Experts of a small language model: vocabulary 8192, a variant of Adam for the experts.
Below are experts of layer 6 (counted from 0) of a mixture-of-experts language model. Rows are named router (the router's row for the expert), down (a neuron's output weights, with its number) and show model dimensions 192-255. Each number is 128 + 24 x the weight over its row's rms, rounded and kept within 0 to 255.
Before each expert's rows: "raises" lists some tokens whose logits its average output raises strongly, later layers aside. This comes from a sample of Wikipedia text that the model never trained on.

# expert 205
raises: "ush", "IP", "sh"
router [120 127 133 103 155 121 142 137 107 115 178 109 144 121 120 138 125 112 114 135 126 141 155 110 136 152 190 115 134 138 144 164 129 101 160 134 146 136  93 108  96 130  92 123 144 125 120 138 131  99 110 104 149 153 117 175  93 102 142 153 152 156  92 158]
down0 [118 172 154 105 111 171 128 144 128 101 104 131 133 133 123 120  75 138 120 113 138  88  96 139 120 147 111 126 124  74 121 120 109 191 114 142 129  97 134 145 119 133 157  61 127 116 135 157 148 137 105 174 165 159 139  99 143 106 144  60 125 118 156 161]
down1 [142 126  91 137 126  95 163 117 123 129 118 143 185  98 142  84 168 115 207 138 127  90 161 112 109 102  99 142 129 118 101 140 152  85 117 109 161 138 188 100 153 125 125 151 141 115  99 128 147 135  95 159 154 117 131 140 152 108 143 109 126 135 193 114]
down2 [ 69  99  87 112 125 108 142 180 109 142  73 128 148  97  77 125 142 128 136 106 177 129 131 134 103 120  99 161 121 150 117 100  96 157 131 138  99 128  93 139 133  97 123 100 158 110 177 166 136 127 145 152 108 170 120 109 159 140  95 136 174 110 118 150]
down3 [ 97  95 111 146 134 118 114  83 145 130 150 126  96 117 147 101 150 208 135 156 111  87 118 107 118 121  77 175 166 121 189 123 128 133 148 116 169 109 115 103 140 139 129 110 157 112 150 133 143 118  86  96 126 111 134 112 152 102  75 107 118 155 136 142]
down4 [181 124 139 134 129 154 144 155 175 125 133  91 151 105 109 103 161 144 201 114  87 121  93  95 107 122 114 120 134 168  95  87 127  91 128 147 173 135 167 138 126 118 119 128 177 145 135 149 114 102 124 100  93 159 140 174 133 117  93 125 139 148 118 106]

# expert 177
raises: "ct", "xi", "zi", "is", "om", "nu"
router [172 161 112 109 134 166 143 102  85  99 135 124 170  63 146 132 144 127 134 139 129 155 157 103 127 139 148 157 157 144 142 128 126 105 149 104 129 100 132 109 114 129 129 151 138 135 113 140 122 123  97 107 150 129 119 150 122  97 132 140 133 152 123 139]
down0 [114 165  77 132  94 121 152  90  78 172 106 110 119 155 135 101 126 147 147 132  76 143 144 149 167 112 108  91 140 128 148 163  88 140 163 132  70 161 107 110 119 101 109 122 107 140 148 137 143 144 154 103 132 109 148 136 146 124 119 110 120  99 145 143]
down1 [155 161  77 130 122 122  98 140  95  76 118 159 203 118 141 119 153 106 127 122 110 163 133 145 143 152 162 126  77 146 133 150 163 136 142 127 111 136 141  95 161  69 118 140 135 116 135 122 147 132 136 149 134 105  88  94 162 135 144 148 112  77 156 160]
down2 [130 139 152 120  80 160 133  94 122 135  91 100 103 174 146 126 120 127 108 120 138 147 126 107 123 148 126 153 131 117 118  80 154 168 118 110 115 167 149 148 134 106 127 142 128 190 147 117  98  95 129 143 145  49 115 132 158 121 144 123 137 144 157 127]
down3 [129  86 131 151  89 145 132 122 113 126 146 130 115 141 147 108 146 154 134 163 176 132 144 127 132 125 118 153 132  96 137 164 125 152 161 154 113 127 173 185  99 152  95 107 150 151 122 137 123 131 110 136 124 122 164 110 128 142 140 139 135 172 160 132]
down4 [148  84  96 140 137 153  98 125  44 132  93 164 177 110 113 145 147 170 142 110  89 140 126 110 108  74 104 108 133 156 123  95 171 107 163 145 154 123 183 109 165 151 110 148 117  91 124 131 132 125  92 120 151 139  97 135 148 130 111 136 129  99 131 156]

# expert 211
raises: " what", " the", " his", " its", " a", " her"
router [127 172 116  87 151 119 130 119 117  91 185 116 146 112  98 165 135  91 143 150  92 149 165 133 148 141 149 155 155 131 102 135 130 125 131  97 117 113 101 119 108 113 115 154 142 111 120 132 137 114 122 126 129 146 127 127  91 129 147 170 138 164 121 148]
down0 [136 106 132 133  99 131 135 182 107 135 108 142 119 128 150  88 154 141 109  98 121 110 131 143 146 109 130 110 128 122 109 143 147 129 114 135 110 141 162 111 133 156 122 133 133 122 154 140  81 136  76 153 162  76 165 136 139 153 185 111 173  88 161 140]
down1 [141 174 147 154 127 136 116  84 115  91 115 172  99 117 117 181 119 189 175 167 165 125 124 106  94 112 153 156 116 129  93 133 143  95  96 140 165 173 119  88 143 135 140 134 106 121 125 162 151 169 153 138 127 106 125 171 211 140 116 130 138 131 121 105]
down2 [129 130 110 141 130 115 141 136 123  69 134 148 145 143 182 123 115 108 126 122 103  98 144 159  65 132  99 161 135 121 137 142 105  80 133 177 100 143 106 157 134 119  93 104 128 127 109 108  82 161  64 140 118 114 118 111 129 104  79 106 189 101 150 132]
down3 [126 157 118 129 150 130 138 137 160 130 103 104 128  80 110 142 135  99 158 143 108 136  93 113 147 111 118 112 152 132 107 113 141  98 123 135 146 127 128 139 122 101 140 108 105  94 168 144 129 137 119 114 112  91 149 163  99 113 135 131 131 137 121 141]
down4 [106 133 117 112 137  97 157 100  91 139 158 171 164 118 127 185 104 107 122 124 157  88 118  87 153 141  85 138 126 106  97  71 128 145 134 131 108 132 104 164 113 148 145 123 124 134 142 135 124 116 139 172 117 160 106  97 122 122 162 149 106 162 131 118]

# expert 1
raises: "ci", "thi", "ça", "to", "==="
router [152 146 105 110 145 112 194  82  92 120 156  98 140 116 123 135 142 148 135 151 116 130 166 156 154 170 117 129 168 131 117 120 135  91 160 103 159 108 110 108 116 122 123 135 153 129 130 159 148 134 130 100 144 132 111 162 119 111 107 165 168 176 124 137]
down0 [138  77 105 125 165 173 141 151 124 161 123 145 143 131 148 131 132 133 130 110 125 110 109 131 131  81 135 155 123 122 152 180 175 121 117 138 117 119 112 162 102 143 124 133 126 141 143 134 133 137 120 122 138 127 141 131 123 115 111 176 159  90 115 126]
down1 [ 82 142 140 129  72 136 144 127 160 121 147 160 102 126 137 113 156 149 115 122 134  95 133 149 107 177 101  77 127 122  98 111 125 178 122 117 115 167 113 156 159 129 112 111  90 144 116 105 169 120 111 152 119 109 160  82 168 100 104  96 100 122 101 135]
down2 [141 118 131  93 104 153 116  88 119 116 166 119 127  96 168 135 148 119 115 106  84 111 124 137 113 121 130 114 127 119 133 102 135 154 145 109 136  92 113 160 149 131 170  99 125 154 133 154 121 164 160  92 103 126 133 131 179 136  88 148 150 119 151 117]
down3 [ 95 157 159 160 124  82 136 113 117 126 156 137 143 133 119 169 149 120  81 132 109 137 141 156 141 174 163 128 112 134 123 144 123 132 121 133 164 160 136 130 146 123 145 111 127 114  76 119 140  98 117 160 146 138  80 109 188 105  88 105 142 155 129 142]
down4 [134 138 158 159 115 162 119 154 147 132 101 128 130 118 124 131 131 129 125 177 101 115  99 123 118 144 143 157 140 101 181 131 168 143 162 164 115 139 163 107 147 154 136 138 114 127 116 158  91 131 166 112 119 112 172  88 135 141  98 133 118 120 116 142]

# expert 47
raises: "l", "es", "ed", "e", "al", "tern"
router [137 158 120  90 118  98 135 140  77 125 163 141 136 135 109 155 114 123 106 148 109 169 178 151 171 152 161 138 104 145 130 170 141 107 134 140 142 122  94 104  87 127  82 124 137 161 133 137 123  91  94 116 122 147 103 173 155  83 116 131 132 155 119 105]
down0 [129 148 129 138 123 104 144 145 160 152  95  77  80 138 169 132 130 136 100  99 104 192 130  96 139 120 114 127 154  95 164 113 134 126 165 135 134 151 105  77 130 102 129 110 101 130 140 100 130 107 125 106 145 145 144 159 118 172 121 124 162 121 117 141]
down1 [155 181 145 160 116 102 119 171 140 123 144 179  92 128 117 134 113 147 150 141 153 153 155 103 146 145 135 129  95 115 164 125 143 137 139 135 152 137 102 118 170 146  73 110  89 131 187 124  87 104 135 152  95 120 119 170 133 148 135  87 107 153  80 141]
down2 [123 151 140 143 123  95 102 123  93 140 111 201 124  86 102 144 147 119 107 163  71 170 146 150 104 113 182 118 124 169 108 112 157 107 145 144 130 145 159 125 172 140 116 120 107 150 113 166 123 151 127 122  75 127 131 139 142 150 124 119 100 109 129 140]
down3 [150 108 150 132 109 111  73 153 124 122  91 150 157  94 157 104 107 117 166 105 161 103  99  72 126 153  98 149 131  74 101 137  95  99 137 143 136 124 106 127 107 135 132 109 115 161 142 150 111 127 159 163 160 136 108 190 128  99 149 123 143 134 117  90]
down4 [ 73  86 100 140  93  83 132 121  97 147 145 194 121 127 152 104 133 158 143 129 137 134  89 105  99  88 125 116 123 138 150  74 118 158 102 136 126 135 159 135 100 115 159 117 120 124 154 125 119  87 164 141 178 168  97 172 121 100 120  89 160 154 100 119]

# expert 160
raises: "\n", " respectively", "nne"
router [157 151 124  93 132 126 186  87 118 109 145 103 164 100 101 137 147 133 142 177 142 125 122 158 167 168 129 139 145 125 133 163 129  98 167  98 145 105 113  99 109 133 105 123 149 139 119 154 154 104 113  75 140 144  97 160 145 108 132 159 118 150  93 138]
down0 [ 88 120 133 113 107 144 139 139 136 146 135 160 129 141 126 143 133 145 145 191 159 144 140 193 148 110 137 130 150  87 192 190 126 122 142  85 152 135 147 176 125 150 143 119 144 129 151  87 109  97 131 159 111  93 161 112 136  99 102 101 118  92 117 179]
down1 [106 120 173 137  99  91 151 117 123 139 133 129 178 118 113 159 132 154 115 139 117 154 162 120 153 119 126  95 121 102 116 113 106 100 156 108 111 155 120 146 157  75 145 120 105 144 155 104 137 151  93 109 130 116 125  91 146 113 169  76 143 127 124 158]
down2 [ 85 136  80 124 162 130 182 134 148 138 100 109 111 176 156 117 105  80 154 135 112 130 158 160  93 143 114 113 139 113 161 144  90 156 116 100 123 115 167 116 132 121 146 133 114 147 130 132 134 139  87 136 116 128 154 102 151 118  95 115  79 142 155 124]
down3 [165 148 105 148 142 133 134 132 106 150 115  79 131 103 164 107 123 129  61  69 125 143 142 178 143 148 112 124 113  97 138 104 120 154 136 149 166  81 122 157 177 164 106 131 107 127 149 114 107  92 132  99 137  96 104 143 159 158 108 116 124 125  97 163]
down4 [ 95 128 115  95  91 124 115 132 128 148 147 134 134 106 103 130  69 143 122 130 108 167 141  87 127 160 126 124 164 112 109 101 108  98 132 146 131  97 104 108 129 103 108 133 148  99  88 118 115 163 127 133 143 128  71 101 121 133 139  81 104 107 134 114]

# expert 121
raises: "\n", "==", "===", "&"
router [181 134 125 131 133 162 186 103  92  73 145 109 115 116 138 143 129 130 139 129 124 163 159 137 180 138 120 136 162 131 109 101 137  83 136 100 123 118 134 125 105 128  94 144 151 145 150 133 128 103 154 116 159 143  88 139  97 100 119 148 189 141 122 166]
down0 [130 119 113 118 140 179  85 114 135 117 168 130 165 141 109 139 148 101 147 117 115 153 107 138 127 116 140 108  96  98 143  90 118 156 118  85 143 130 107 111 134 181 117 106 126 155  92  98  92 149 133 123 108 130 165 123 152 146 154 135 121 122 151  92]
down1 [157 120 144 162  99 137 113 128 173 120 133 139 186 101 148 147 142 141 155 162 154 116 100 148 117 157 157 152 169 125 114 143 138 121 179 113 147 101 102 147 136 122 106 106 132 118 146 112 142 124 160 119 178 142 118 148 165 123 137 122 136 117 114 122]
down2 [147  91 121 184 131 120 127 140 112 113 101 132 115 145 161 139  68  92 121 127 142 110 150 139 145 133 149 131 135 123 109 107 159 105 118 144 131 111 119 116 166 138 138 155 134 130 191 113 156 112 134 137 109 130 111 121 164 152 122 108 163 151 121 148]
down3 [ 96  88 131 136 143 138  79 134 106 111 120 149 124 145 112 132 178 153 161  91 103  97 138 121 100 132 149 136 154 157 114 156 111 127 129 122 117 141 130  89 148 126 153 121 168 119 126 131 175 143 103 121 139 158 137 120 142 152  89 137  87 142 119 153]
down4 [133 140 122 157  77 134 127  97 138 154 111 102 160 140 160 148 116  96 101 128 155 155 150 114 138 106  96 165 132 134 119  64 140 120 114 128 115 128 138 123 124 107 115 114 150 155 147 135 147 136 158 103 137 128 116 139 126 113 181 133 108 126 118  97]

# expert 200
raises: "j", "st", "h"
router [165 128  98 110 123 161 123 115 115 109 155 103 170 110 128 130 129 149 135 153 106 148 157 113 168 136 198 131 155 152 117 141 141 105 134  85 163 122 102 112  93 160 136 158 125  94 114 132 118 114  90 111 147 149 103 140 131 105 164 140 148 146 101 142]
down0 [139 130 132 153 166 106 153 134 133 142 133 126  90  96 114 129  97 154  74 141  96 114 142 143  73 109 193 116 133 132 152 127 120 133 132 116 113 160 102 125 163 121 105 151 152 136 108  82  96 112 153 156 164 128  96  87 127 152 119 123 110 145  87 163]
down1 [147 108 119 113 126 117 114 137 135 105 129 128 126  95 130 169 123 128 105 162 113 141 122 104 127 149 163 126 121 159 119 108 117 126 100 131 109 120 132 147 134 102 103  95 129 143 143 158 123 126 123 137 128 111 125 100 121 132  89 105 104 109 163  78]
down2 [114 124 154 143  76 136 136 112 116 170 151 139 142 165 148 130  89  98 104 149 119 106 124 162 101 139 132 147 159  97 133 140 118 135 135 156 141 122 120 175 105  96 130 160 133 135 138 117 155  97  93  97 135 114  95 124 142 143 132 139 147 112 103 115]
down3 [140 116 139 124 112 136 138 160 136 135 114 161  93 119 143 137 118 155  68 131 116 127  93 132 135 153 124 157 134 152 162 124 113 133  93 127 103 139 149 124 149 159 127  89 182 133 168  77 137 167 108 131  89 146 133  89 148 165 112 128 112 137 122 126]
down4 [116 128 147 137 126 134 149 112 116 144 104 104 116 148 121 107 127  86  96 148 153 133 121 108 116 120 130 128 158  85 101 131 133 147  73 129 102 154 104 144 115 129 143 110 162 143  95 107 157 126 112 117 125 137  90 139  95 148 111 146 121 173 131 174]